config = dict(
    d_expert=64,
    activation='geglu',
    moe_layers=[0, 1, 2, 3, 4, 5, 6, 7, 8, 9, 10, 11, 12, 13, 14, 15, 16],
    balance_loss=0.000505,
    router_cosine_scale=10.0,
    vocab_size=8192,
    norm_eps=1e-05,
    lr=0.00198,
    train_tokens=294700000,
    steps=4497,
)
Below are experts of layer 14 (counted from 0) of a mixture-of-experts language model. Rows are named gate (a neuron's input weights, with its number), up (a neuron's input weights, with its number), down (a neuron's output weights, with its number) and show model dimensions 192-255. Each number is 500 + 25 x the weight over its row's rms, rounded and kept within 0 to 999. Numbers have three digits each.
Before each expert's rows: "comes before" lists some tokens at least twice as common just after its tokens as in all text; "gets" lists some tokens that make up at least twice as much of what it gets as of all text. This comes from a sample of Wikipedia text that the model never trained on. Tokens count by the router's weight.

# expert 19
comes before: " the", ",", " of", " in", " and", " to"
gets: ",", " and", " of", " in", " that", "ing"
gate0:467486491496484481493481491470510471482460479484479518497493535459489507451460501512504510485534513495510498509480538455497479480522492549484472519501494528481520507556483476498493532508502496
up0:556481467478476509530476518518500514464491512517478488509503476535467526534539490513449495535506504537493498486513468518488532508483487528536496498536513484537509503471545528472515499517485504
down0:490504489510453518481533507477528492499533506537511491446462481549509490517478505509482504490476491516513469530496477495483503533472529469502514512478500528509515506510554484530486478469489522
gate1:533520493476480539477509526510471497496494478460491480534499501443490517504490482524494513507506512515493479505476491507521491489474480493482497487488531485493500532520515489506476521516475507
up1:520506510511468510464548458530490477501501485564494510530519536491500522473479503494530526531483520535494474530490480502523483512509510490490501502502470517478508426488500512500475506500484478
down1:480512477469538523486498498459507497493495503534554490493480502569506483515512516527480516510535462532498466503499497527464515485518503475477501511477533485490539516448461546485523534496501492
gate2:468495483511521532501512484529555517483482483484526490515523499475510492524484476495476461511514529492521501483495520529525486476497465481516473550487481534465472469508479477558524509530495543
up2:517522505506456477474510489483489547501536518525515494481523508515453489501516518526541496497522442509554497473525481534489531488459489498479498484536526474516510521463486492495492485535521450
down2:494534509521473479516462485490497524509488504531535521512506520527501501530503543517495527508495471496490499474526448532540509509517501445492567513521480485540462500480522480496465513475490491
gate3:498515529490448463516470492505526473538497517481511478507506500497498458487506506536493502519529495474494520470464479491504496526494503483503541481493512447474521452517504467461526492477530517
up3:492499548510500453515550506481455492495474510489504551526530468460486520506513539525513509509487531538505517490501510458523548490520462471522536485485508460442535492518473501431489489509504505
down3:508493509523541484510451503508460483490506530547507507479470479492487500520505476537528558502452465498498522484526491491486488514511510499524530509466517502509513497470520504469502510504485462
gate4:460494490485477508493466454446478509534516516454502523518595511470503451493497449511512474494491503462494503539515526505539520496510478511521497534548515467579469517491476492495497482505506503
up4:512493524493521509501510532523513505451463489494469480482450502531497561485504526510476511535511547509516535479469471492490505511524500499437467477517469524452550519534549535491514492457491505
down4:497501483483495530461519489474483480466512495485486490490493526478477483510451477476490492507489512502561532485500463497521524471516521535456513519526487483534457532525491503492520466518493460
gate5:498508438471512514512488472510532523465531470501489515466569487513548500507448507498486490496497471515503517506472494529506511518516495493467499534537515520510525492507474524509461531512515490
up5:517480519508459460513482567507463491514487525505483483494447495482485494486554539494519492514508490511533486512485476514499500493501503483508533486472499531482500540497545494495506504527497492
down5:511512481499455494520483486529496478492552485512505535503507476516541509526508539479564485497511483506540518501488471554484501534470472522480487489504499497535498519483507494512479525471495440

# expert 6
comes before: " ", " the", " a", " The", " \"", " his"
gets: " |", " the", ",", " of", " in", "|"
gate0:518491523506455471507525486513528442498499510504480485485513494503483484508558523490496495488521476539531502461481493521501528525467498454455513518528484475483559491508480514480569510556444483
up0:516534476437509523462467505492485527523490491486538503519501521509506539470430510490510483522493512479484489513508519458507493498521505507502510492505487459539495477501506460507454525465561528
down0:501504515521490511522468478454488452482491505479461477529491530501522513503487533454489510457538475534480500464515540428471515561515511527491481496518555473516503545497528472514495540465526493
gate1:472503492497518483504458495486480478530538458501484518540520541455513507516484517486508474470527496533473473497520504524508564487490480492498480534523423482513505485511534507479493533505482570
up1:502494547504530491498453536497485492549469513519485528505512480551505486498481482485529493487484499479477483458502495486481505498529534504495490536448504444503495478494559409453497486478549507
down1:537488487509515504493490535531500509503534485524493484466537483493524515548517464471500479497491517444496500462529518517494482527498571522490456525564518536513520489492493533491506496475496498
gate2:511507473479513490506516531553448537521467499496489531510487514498509475480501474501455500460513494519491454533480490496515531464507506514502506497488503487492484466489472531467532509510496464
up2:463516515477524520520525504499519472510473539498479519522509494509483482498504485508498510513450507525499501500485493539492469518448493489488466554480523558514474519518510514510467506488510485
down2:516464451476511505509496508530544521483503483488478476518536530531505539505499535461492494497506498499472529482492520485548485474498503518532511481495503499489530483478535528549516482488532537
gate3:527518526473469467497474488551488503512479544542497470480521476509472540479514473489483516509478528479555489479499527512533497496517491478459497526500506480514473498487523524491561506504486501
up3:474507485485557517496501521475501547511499448463502504506534531561516477479482492517485478503508521539484521489493452487489485510500534516484494526536504523540472470481482510505499469539499491
down3:512513520464548557492497425521509513451526506494458495504477494527492485489503467531498511505516518487530466491513473539472479552478524466474494530497509528487525493509540507503463488463503485
gate4:486531518525520485493534498459508563472480522486486512476474498529515482489474523487524522529519514493503484516496494467516479513509495509486529501496493471486504576530553531462473494493490504
up4:521513546474504471511459472527497495514452524513497487475532492525478507523537500541492511460499510471467550484530522523509465518504518482465479480523559537506491450551476463467526481507537495
down4:486516499453525526521523499482533547505475461518470473571486507492490488471551526506520555492496485482556483513502495482575518521512474547465493506528475483497501531489503513521489516482500519
gate5:485459503513495475477483451461480495507508508462514504463483512486437477508486486504481415500513512456505492493493488510497524523527463552478470520530502525480519524512497493494528510456485506
up5:474529479531534471508529517485519514486476532504510487511484496461504465498479508545503481491491478486523505499479541489519475475508468522499502491461528485504550518554480512470481458492479468
down5:523508532521504462516503502489482533524513488511526544507519553490479501490511523523492444542514478497504492507478489503530480488536519484486534524504504507489514515559497507518507501519484467

# expert 27
comes before: " ", "|", " |\n", "-", " The", "=="
gets: " |", ".", "|", "-", ":", " |\n"
gate0:446495482487458476494496472476512509516502493464479474466510507468513483492503461516525507509488526503484517547503547544489484506575474498538491533532489549556483544510507499483528527486473542
up0:515468486500502500493493539473509502495525520508528458521486518535465484522480466512504488493508475563492478514514508537497479550527452538497494515492532514520483524507487518533514487494478528
down0:470499501494496509519529524454484473468487523499494481536468510515506520470485507519500535531475506504478534486511493490508505494509454543507502511513495524473475464491497498449518458482498495
gate1:510518452496517498493513496498503467508492557489540499510495517508485495504477498516498498482509472473468551504527502441544497478533487507499522525502421533509470518525490521529520490504465472
up1:529489488471490526495476487496461543521548494453501517565471521483465487502462484530517487491528496535508485532482447521484483498482524499521486501474495528506502502506472521481461502510517497
down1:446477521483465512502513484503488488489489495510469488502437471528462504475475479458502505508494522489508487507523468498483539491525465496518482466499525478491526453514489478530499495513509511
gate2:493507470509507508483505522486514542529516519464494492497546479509530500500486542514491503472489493484498502538486546476519505524499485526546474500489502500563505525486505529495467492492438500
up2:495497502456497514469481474480512506496508532446489517476491474528540491505554515505406514483493518522487496505519464540538525519507493563509551483495433483506499510544514491504514482505481510
down2:513486483527493503498527505509447526483526517495536505490462503536504515506494470494503450522510532478521513501518535535428456509493460480462470509504509511499532504510502471512493515517510544
gate3:531515493499537467503491502522501534489491507539479482493513465485516487495523490501510505455502511490481473512466505545513497557504511526522473484509530509497518482505487488448504497516502551
up3:463479467486458493502496462511462481480510525477514500508488484486507514495490465520508510562486481534526528514502480475502486454531538491490526516521514479500495513532489501549511488502499454
down3:514510474502492526490473528476508474489485502479518476462517483482488520523502456481506527508496494487548495498478492485504527537491493483507447499529462544467493452497559509479477515547529519
gate4:525504472488497522512483492533508478471511497476479481508512515457494515528491482493500500458522539510493487487508468501505528512528498513511509506503505463517524503461498533442549495436431494
up4:460510526511513480495506461505466519500491527448519459523549498489526462513526491513483455529497502504485505501495524515513479478469507510490512527529519530511486439527501508517482478560538448
down4:492526517515501454470500458508530500501502485502518499519494512513498502537516516526460491512461481441488494537540518505485522477481532519507521474481476495427518500507486509508544500492493528
gate5:473492502523518496511440528504497502481517484507514504450522511514522491507479478492492469498474479476507514465487572497512518493517521485482479503501500494527526542529446468495471526497490492
up5:493502463472502514485502517487467480536483507485441519517516497475461524500524528465474507489523554449478496541514474476516516516509466498532490510491527490512488455468553516509542487514498518
down5:493534498482506477442464523510470490523470501468467546505511475446460462494484496499509498474486480488488472488480480469515534528510510503482503483511472537501533507462536465467529456506480476

# expert 9
comes before: " ", "|", ":", " The", " In", " \""
gets: " |", ".", ",", " in", "|", " |\n"
gate0:517526523509516528522492488504505485496477473462477504465489513467528509485477501483517505479524523492483502535462501501511535515507527530514476474497485500512529508509510486497484549467508512
up0:540532511467520536502443488507437515509502482537491495489469472480527532477516469486480500482500554509495496510444484486503464523517539478456476478449484458550494477456491506491508520494491499
down0:473474496479549522486477503529510513526531474527536497523496512528536498527519468563475505537492513462502513495540505471464501494506504515515522487500503501523511479504475491488508466483521517
gate1:494502509472491509473509482494491496519522508468453508496489513562490515494518542508463448471542478469534533492484536437532513522539505480525497513546482519505498486515513513478522477514532535
up1:506510484506541512495516498491496492488477511495493484504533473549508498523485533537507467516486499456497529505491499434514524466565553471501494483530512510471492489512511502507528456503549502
down1:508459464501491539504498560534469506552485454500530494495446485519483516503475502486489526552515515537478462486505540512468467512506524464538467507523493504483508510496512504564493480478475488
gate2:546479494508506497499433499532586504514511498503510488473523476523472513497508457529501529508507523508510471534505508479539526484500567488490451481466471492528527521516496508524536500496464502
up2:490515491532530503502460517532524501539491477551529505479496476521480462482531461530478523460474514464536542532502512459499503499497558486479429477499525484538504501503516503494477472500474511
down2:450482548542499508504511475476460488490524510481509496518494494520491484507490486474454473518532504466504525500458469495483511490501529481480551524522497483466491519501482447494538512539495509
gate3:520471502508480488499473519514478503478479495498543483454495499528508525532493473535485487486465463453482521487467517497482438505513456505468465520549461504529448551472560511459506514470493503
up3:499500464488529498512548512514474498494534493462484505540492492508452514496494493510490500511514485498544508503497499495491480510506527489506515517455441486499507510486538487489516541505540471
down3:479492511490480494498476470515487518546533524489469494526552490518467479505506514495504529531466493476468509512490527521424502546501544466505482486505546477511515478519453497480472478488518520
gate4:523497496495445529464498444459505476482483516510495525481521456496542527500493490469521522476481504503507503475489529465502441487512496520543503490506440518508509561522480504481488509456468498
up4:543479469495533489509476507512525503453525485516504495513509485485489454543541504550441505509490539489466491486482520511486526532546510521468507476451515515505523472500518489500497494505511501
down4:483484542520443475474515513512507533508487461499534489500520512479526475517512514499496515529473551482501503510463552467503501483502502510511483516505500523471513507502517547482475541460454500
gate5:449500528542488543513478523548458459461510508512480514541495485512510500499536466470535517470500473521520463483474460516513506501450479489519466484490490471564512479509503507499501498518491511
up5:452493551552505537519472516548452471477491502533490527527479506532533487508516445486516528475487488546519473481486483498509498491458490500517473514476497463536536461520525502523492494516503493
down5:538497506487514478540502452484527550535497508514478518499507563508521490552499503498529502532504479541493479482527488504469543524497497472491524541505533520473494457464503522468460529527508463

# expert 14
comes before: " ", " |", " (", "\n", " |\n", ";"
gets: " |", "0", ")", "11", "%", "a"
gate0:494525496477506539509502461475474496508469477528486497529485451499469520507535482521514465491477518456524521461508508510515512542497530480496485465483525526506502522480511469468507486526490455
up0:482539488447491495463470529528534482504473541479469487482504484552486475471539495535517473527487496491500525455545513470508508495460517464488502491440497492518466487501513532549514503537482493
down0:521551500538464488519450517528455536518493501552525498518459488467520491458505501511535531474469487491483478522520530508460499480489551456509540496485482509489469480432512515533493478479508519
gate1:522498515501492483500502490543462519523513525510495513530482452487455461440505465463548520472516467474465476515447545505513482495505513514481471479500509476507549515481528516479512494472429505
up1:512497563450487512466546509473482504503517533493472473468498508550511471489532564477450485509494490552515489467485498529513482507503473495491470490526459498507493482491464478485459533511526486
down1:475489546470533498457496474518537517529517454498496511508481475481505474511513457506497521486487517474546498516515505497493468523477451476522491534523496500475528475506465513522487474525475510
gate2:512493440513471512483537492523486478465501505478522472528524538496491501503508484480446437463518481487535536454455532474531500502503451499491470527464526482507513515536489475498492537487474532
up2:462532512454456501473458475522505519532480486494502489450526489508491529501545495479502514522515529494519473513498523494541463518507546524472500516535451489519473503513522501475538522496493528
down2:464512509515516465512516505482510537496532502519510490481503485519502478539462449545518536529451512494499521532505502551413487510476556516541496513502519491493483513471503478481506429517536491
gate3:500486516452503529490485481500483539483508504499511548439549479479496497506507453493487499511503537504463519477483466502522492496475469536495525506520485459504492553526452521449504487486505472
up3:502503515494537503477576497482514472509476501519493480537492511526471486497462569484556522499491450516519524510489478496502532494478440518460480506507504499534480482525535529503481527518499511
down3:495476494502479496486458529529484520536539463534504484482511537532523501485524488503498511527505489492470490496520521534521523520545474492517458506516444524441486489478540488529495478470514433
gate4:506514495473494507498472510463505469459531492504489501512498498520481437484484489535529497473524525512479493531499495503502540489502510469501433537496511511500507492513556540481549490506477523
up4:528498483542504497514486519484465500527497564492488495512473498516494476500520515469507498487542512503505504447505485501516477480510469450485541514499508530502502486468497521521468488542518468
down4:534528505526490511487472468478476458486471506460509556488509525495478478499531432497518506474503549518478536472500475490519514512487509507524573494502512487488510486519488471475527512492499471
gate5:494495485482480449499487470509495515507540526501495453511496480515502528539484467491509494472511502499471495540503536508499493520504511468516522441508525496492502495496467474521559538485520541
up5:527505497519520555514483523514476510483461464528515509510490485469492467486497508513482488509536521502532529471495474480466506504516501502480466520460507476503501468488546490460511463538448479
down5:493499498464491497456517526523494524477481465527492487480524482543504496432554494489526483496474534504545532533487488500537508564540511487523433484485523509494469543508527484463519520506522505

# expert 25
comes before: "-", "|", "20", "19", "1", "=="
gets: " ", " (", "\n", " |\n", ".\n\n", "20"
gate0:486511485472510488480524501519510477527471479452453487503500503515449513463491504501486500479508472490471528519467496467503527524491523505513514527535486490487530498497477479485505492504480558
up0:502521517493521504506464516542501508466540506537559492517551496475539463497535482479509507468512510499529478481503506535509470461488491498477469466525519516527491473496523551530522509539503457
down0:487436527463457520511515476524457496509502519520495497480540457517490460497527466557525492486500537476493482496498499494550521506489495500480510472505522475517518490529520495470509471502459506
gate1:494488512453477532507456480495499507481513481455496504458524478489499549469530509476496508464524469478527513482490507470501469523484500495474485532534480466524555502494479515502512513505509537
up1:511513511425514494517476508502546514517490500478506513521484528473479504457489526465517528477519490499537505458516481504473472494492514513448512533500517503516507496480471511506493508540523506
down1:464466519496513531522517499501466518493457465491505506505502525489501515485491520503523480507536494526459506488479489499460499480545523497526517493513520533482478479511493512503513480484485511
gate2:518506494516503459524496530523514517487496490427509489498516536501484485493482520481500489515498470478425515519480504494499511526469500435478567538522473513509474460498500495498515481503490480
up2:539531487548482468473461487500454518515462502457518502507485540447542478515500463497522529507501545539521496466455492539481502498473482465513509538515494509495497472475461506529477466524516458
down2:489500491530545507497508487516513478508488493468494460497458497459491535468515536512508486502489511495486458558522483482486509528489504493538508538514500520478488513506465466481471484502519486
gate3:496548489518506484506516474499502448530493489474482493500532473496521493508467501450507502518565540508508480506503455531513484464465497557510479508517460489524496480521513501474505531483492491
up3:444513515491537476505475494548518500516484507499494502527519530488498504460500504474498462471523474503455539544516479487482480500478535501495511547491539540474522515508501496468490516477501490
down3:482496528484509547499498534513552515483484490497504490496484457460449515517515467494518456462419502476506527473550538517473473518488527483493492489504507462441518545515487453520516498541523481
gate4:449446500508530511481498547447478510494539496504455467501461501502525543505484496481488480499510496472511496526511483467540496528532530512492510516482443519528470524533516475476537496498459533
up4:462538510478515498501572535493544472544517477477527546538508535455511503480485492485506518466517474510478488470495497519469529490468492491498457515548526511485531497485532501486469492502533492
down4:541466478499521491519512555488492438488545532515465508507534491490544520514475482506506508498503510533529533459499496465557510539548501488497520480436516472511493538460496563509493506490507502
gate5:496517479501496505529450493458474467487522509517447456503510511482520529462502505514532475511504497526512474522507513506476491532522476488498474525504495506532453511542536529498525436529517487
up5:497544500512479488484467459488499491515510492522476499548555501484494498488487539557539517492476493500483482522489513481536461531517526482503489518502477493531507522532549467502510504547492516
down5:477498519482466539513457465549456487462518498511437491482488514460515492465539561538501487499514453503497488522502533502460473504517537516511524511441502549542468534501507529513493498502465459

# expert 12
comes before: ",", " and", ".", " in", ".\n\n", " was"
gets: ",", ")", " and", "\"", " he", "),"
gate0:495516525497502543534539516482524510505431488442474482501477537500484497487472466513508519482451544502506497472498551508481498477518512496491487496472507514552465541501548492530535510481497480
up0:530488534521475487521516508522468507516506475493484508528499503511510488501497497493495548516459508515510526485482492523517490512496494494495542495520517502450533492515523492467524442521480494
down0:481460522503483480491501471530472518522524491490514495477514534487518502514485523511513498497475517513505478512491523492561491502526471517513521493497512562482474502497506509509524493490512560
gate1:467506508485493498475474484487513492467522482493491510491463539567477501477498451467479505484521479540449530507540514484505456497516476538509482501542526458534549531502544515510526504530508530
up1:559502506492497500508504522522512548456501498478501535514474489476504481467474536474486475503497546488476507503517485495474550523525490482486573475482512532476472518474479511509534473456503479
down1:521483476500513536534524482492488516475477513510525505452518464503508438508501490485526525485522514506526489459495527554497493456492554489529514557505448500524546499541476515525471524489546499
gate2:482494489465518533506522488468438487503516490475512552524492485452525466521463504531458462475518540500517547499473480468501521519483529491527513521498495491540442526541495508499529476449501505
up2:533499477491459498488476488491488508511535534479509514546480485491474465539477504487471454493533515514491522525519490485484516497479512467506507517534464474499489521489520488508487472494517489
down2:499454444479517527550487478496462477513493498509520493472447495533510484515513516502486490459502500487556503528488528480452465533534494489491505514476459496526531507488474481494478514489529481
gate3:494509464469512481453427515519481483499544505498458524457471531496504519498457517495488435499536467470553496489537496503473515504535480482504470509487448498488500540527505497495483505526522515
up3:507499495498454502550554488493523491513503467513532507496483483490454482495480498523509546514477502474455489514490501468489481521423493530459515485517500498486537522475502501514496475513457474
down3:486473506571510458543472507515504484490525542508482526530487489487529492490473525534508488508504501459491505493473485471544482471492512500482498496465514488538481493520509539493495504496488550
gate4:508499465493497521464470542504472514486479460496493465460517516523493511485473477506476556483507547548519514508465505494501475498489454545492451504479489529534489481500509499484523527488505507
up4:514511440493511495453462484529527491498523508525497499467474545540513546459461516459486505490531549525496542485486446511458530515470503496490505526504502505490491557456491494486498472449516505
down4:505489481496502500485519533507517513479488504473491498507460484511522508484480483540492539527498487568496500517509537472465446485489493519491492479460500503547507516517533520485500523465556480
gate5:504516492466493454487484419513471509522528524500486471531491541503494561492495501522491488503506500461490477504550518519491475474504494551501505501522444492443537538517504469487546525515503551
up5:525520492569502522511541540472539482471513497483500530487480485465454454497492538453513488507498536463515496477466481487509512507503517496458512443510556497474491497481501520523527456470423470
down5:524526488507504520489489511499537464491470490504468487491506503482514473494516486510524508499480449509517494530514464469620499525494500475511487480436529486520517507502501542523474485530497487

# expert 16
comes before: " ", " the", " a", " his", " an", " be"
gets: ",", " |", " to", " a", " and", " of"
gate0:523511549488462466482512462526487503495499472484474478487535479523519529508508483525516484486477517501455539520516480495486471485520454546497526514507575500476516541463462514494526491545465472
up0:460521537531495493509517485526513500493473514515481510467561470500507502518511489532494506531459495492529539498540462522480491503522482510493508544489572542500488565498481516479525461509478526
down0:512511554533451487477520529550497509494484497481524493452485505509545486521458472517487498508461535498536461524509496492491537447509475524499505472521506518508518495476470445502508500530458517
gate1:465504468503489532519519503483484531484491507510544497547516510551472498474507496514472500486505469494468492532459527543477470497489496494482499496525428495503436462530485483505502493486480485
up1:499524507500467498489544492519528481514514520514494540479526481460489539480481526480524485540485519519530533494489481485546508490497515444441501514532487475451488462491535496513476471467471520
down1:520495546461520498502526479513484447501478496454536523522520548497502490473452488500514531535524513502509544480466530456521491516504524491502497464525509529487480506509503514514513489468507443
gate2:483541504479484480463483492497476531481540508471487480435517528531519537491483472499510469483493497518513432485478495486523504503512494546502496485540515483515497501500484499553496486507506488
up2:429522526513450512473508470543494508492510486520488529474546505504492528516482486505494528469497503511475482497470480513514493485521449541510506482525511474504525495488496498517486495526519488
down2:507507504523494546490520486481473525505458468504471517460473512500498491521502534487527487491477475489504470528502484532538499540530472523492496469519465510489512500488461483488499478529508520
gate3:522485520470521463519500475492500485477480456519499494537502500502496473483467550504490494502518525486495464539508491534529513536484496483468516510535504496500510528482501552506494534528489493
up3:518524465505448458511501522483489488500495454532489486509514491488484500520482506503514462496509500483500545501488530459497466524508488467503453479481520487506545489504499479493459458469503512
down3:503518510485502493480503512488530483463490502499554480467449481512523518497483499480452474516516572498533517489512530498521488556510482508471485495500524489515520493491508485496509498500515541
gate4:482564529469529463493493536465483480500491471512487517463519487566494502500499521505483504499501544550479516456487502515498495468544538510482500544486491497513499511471507525524495493493525481
up4:555508501474486453506454533551483527508509477525496463521444488449483486474519503507503501492514474437506489507496488522502488530469504507503497478458536481504469508491464495489492498488523508
down4:461474481469521506489481479523501534508515514495490480532471447515484516527497480499472521458529477479484492481530482526476523548458500520477490510530474500502477532509468518503518493466474482
gate5:461496499510473491482501501513481473479513579455499493474522517543491511501475440504485496472513540512495548481485493489495470500497464547505459495496485489501529517536501504498508543528459461
up5:528502506490546460526503470536465473532497468517479533507528501441490503469524525457526482541497454522504462483485495540514511460494519475463557493533521533514518482486490505500504484451524540
down5:520511500502532516510498551451519522506501483489553500458495535525528515469478503472483490511528489507502481464522476490570477471494523499496552539511493507535497456476496471511516525490520471

# expert 30
comes before: " the", " a", " to", " his", " \"", " he"
gets: " the", " and", " of", ",", " a", " as"
gate0:517508532482506502486506508460573526466528502523516482516478485503499503429548491505468518489499518467490509514539535433517512547509506495512522519529498498472527507484500488453495450499534500
up0:490482453531497480525507464464489483430520521514522507485522526482500525503490497500529478535486493476521509500517516514505470475496561529490510532509483518474531530494503535519451535458483503
down0:477535519497488516484499535536501523532526511525490493477497489505498509482542463490496460503502507477467508513527498513540520495510456497488472550530501478454510468492493494534501470510566513
gate1:527539492447480498487503502514492525498503527449487467492487519535505552527472488528517495466528501509539467516525493456488480476483444504493520488503479498484490495509514553493494480511493531
up1:486477516532487530512485484486528469482480476514483536482524494477462466494519489475495517475468509471460515452473492521485556535493523493498487481514493512514537520484467443514501521508502488
down1:453503522520509504500504527528507502509507452485485475496510505487529500457522520479485482510489537475517514507483535528576501548465537511523448530521502518497486506467514482523526553460471457
gate2:480501536475513481510508500536514468473457522540496487501487566502541544515500498521492528513540520456520519533524515497534509487557513507462514520507503494459491479534491547516551516504536501
up2:493484539518516494506514553541506462518472503546475550511490532507531523560496527520515494515507513479525509507500508491536502477547525488482506508503516516504493485536487512519557530472514506
down2:470518506499497502474521564443496496493456509473500532490476514537504509522510551552507431488514467524497521539534551520480509481501524525515523456498474506508521497491498493511570495511488483
gate3:513492500499434531495470473479518443479456499488485504458518505485499489473468506448526491502529499532497486481504464503520537543480503504465475483495525537527509546530479484513496520501461514
up3:494503473475529498517513475532484538468496489540481489514498550517528516487503484537470505506489483512507544507492506485525454482498480491488499525482492414466518460505500499465509474481512511
down3:479555458495505526506508489498461521499525572509493528522518525504476493494514507529475505485492477467506549467515496500500476511479487484509521517502467485513555526496504484460524492551527527
gate4:510526466496497508500467447516491526489502527493473493491522470525474458506499519523518488479514501484540482513512476479543508522550558524518504471487510514523516508523497519505513502512500533
up4:526466511474538512515481510498464478499496510515508492502502477497534554511520503472460554507511544524486488494465544499525477506523478461515474474497459455481508467452460530484509514486513470
down4:491466510443535489517502509518501494530551506527510537468451544508509528573546503494500472484518516492513535452522519522424470519560495555536454469545442485504517508457472528508500495497523482
gate5:524487520444480494491528503510531491436517520482459477520479540498478491535508497495522507492530485489487494496508489474507499479504447488472559464491512514483513474560454536516501500528478493
up5:548472529552468490509479508520524504521463478475540555483538483486485504488445515482498526531484516508520500488513525525513518518438524476485460498499511492493493491464511473486527506492465499
down5:495474494500492508490501490506534506498479501503490496434468461535524504463511505468452486482490496511528475515471528499541518526475525539541455533481456483491478482474549468508522492473530485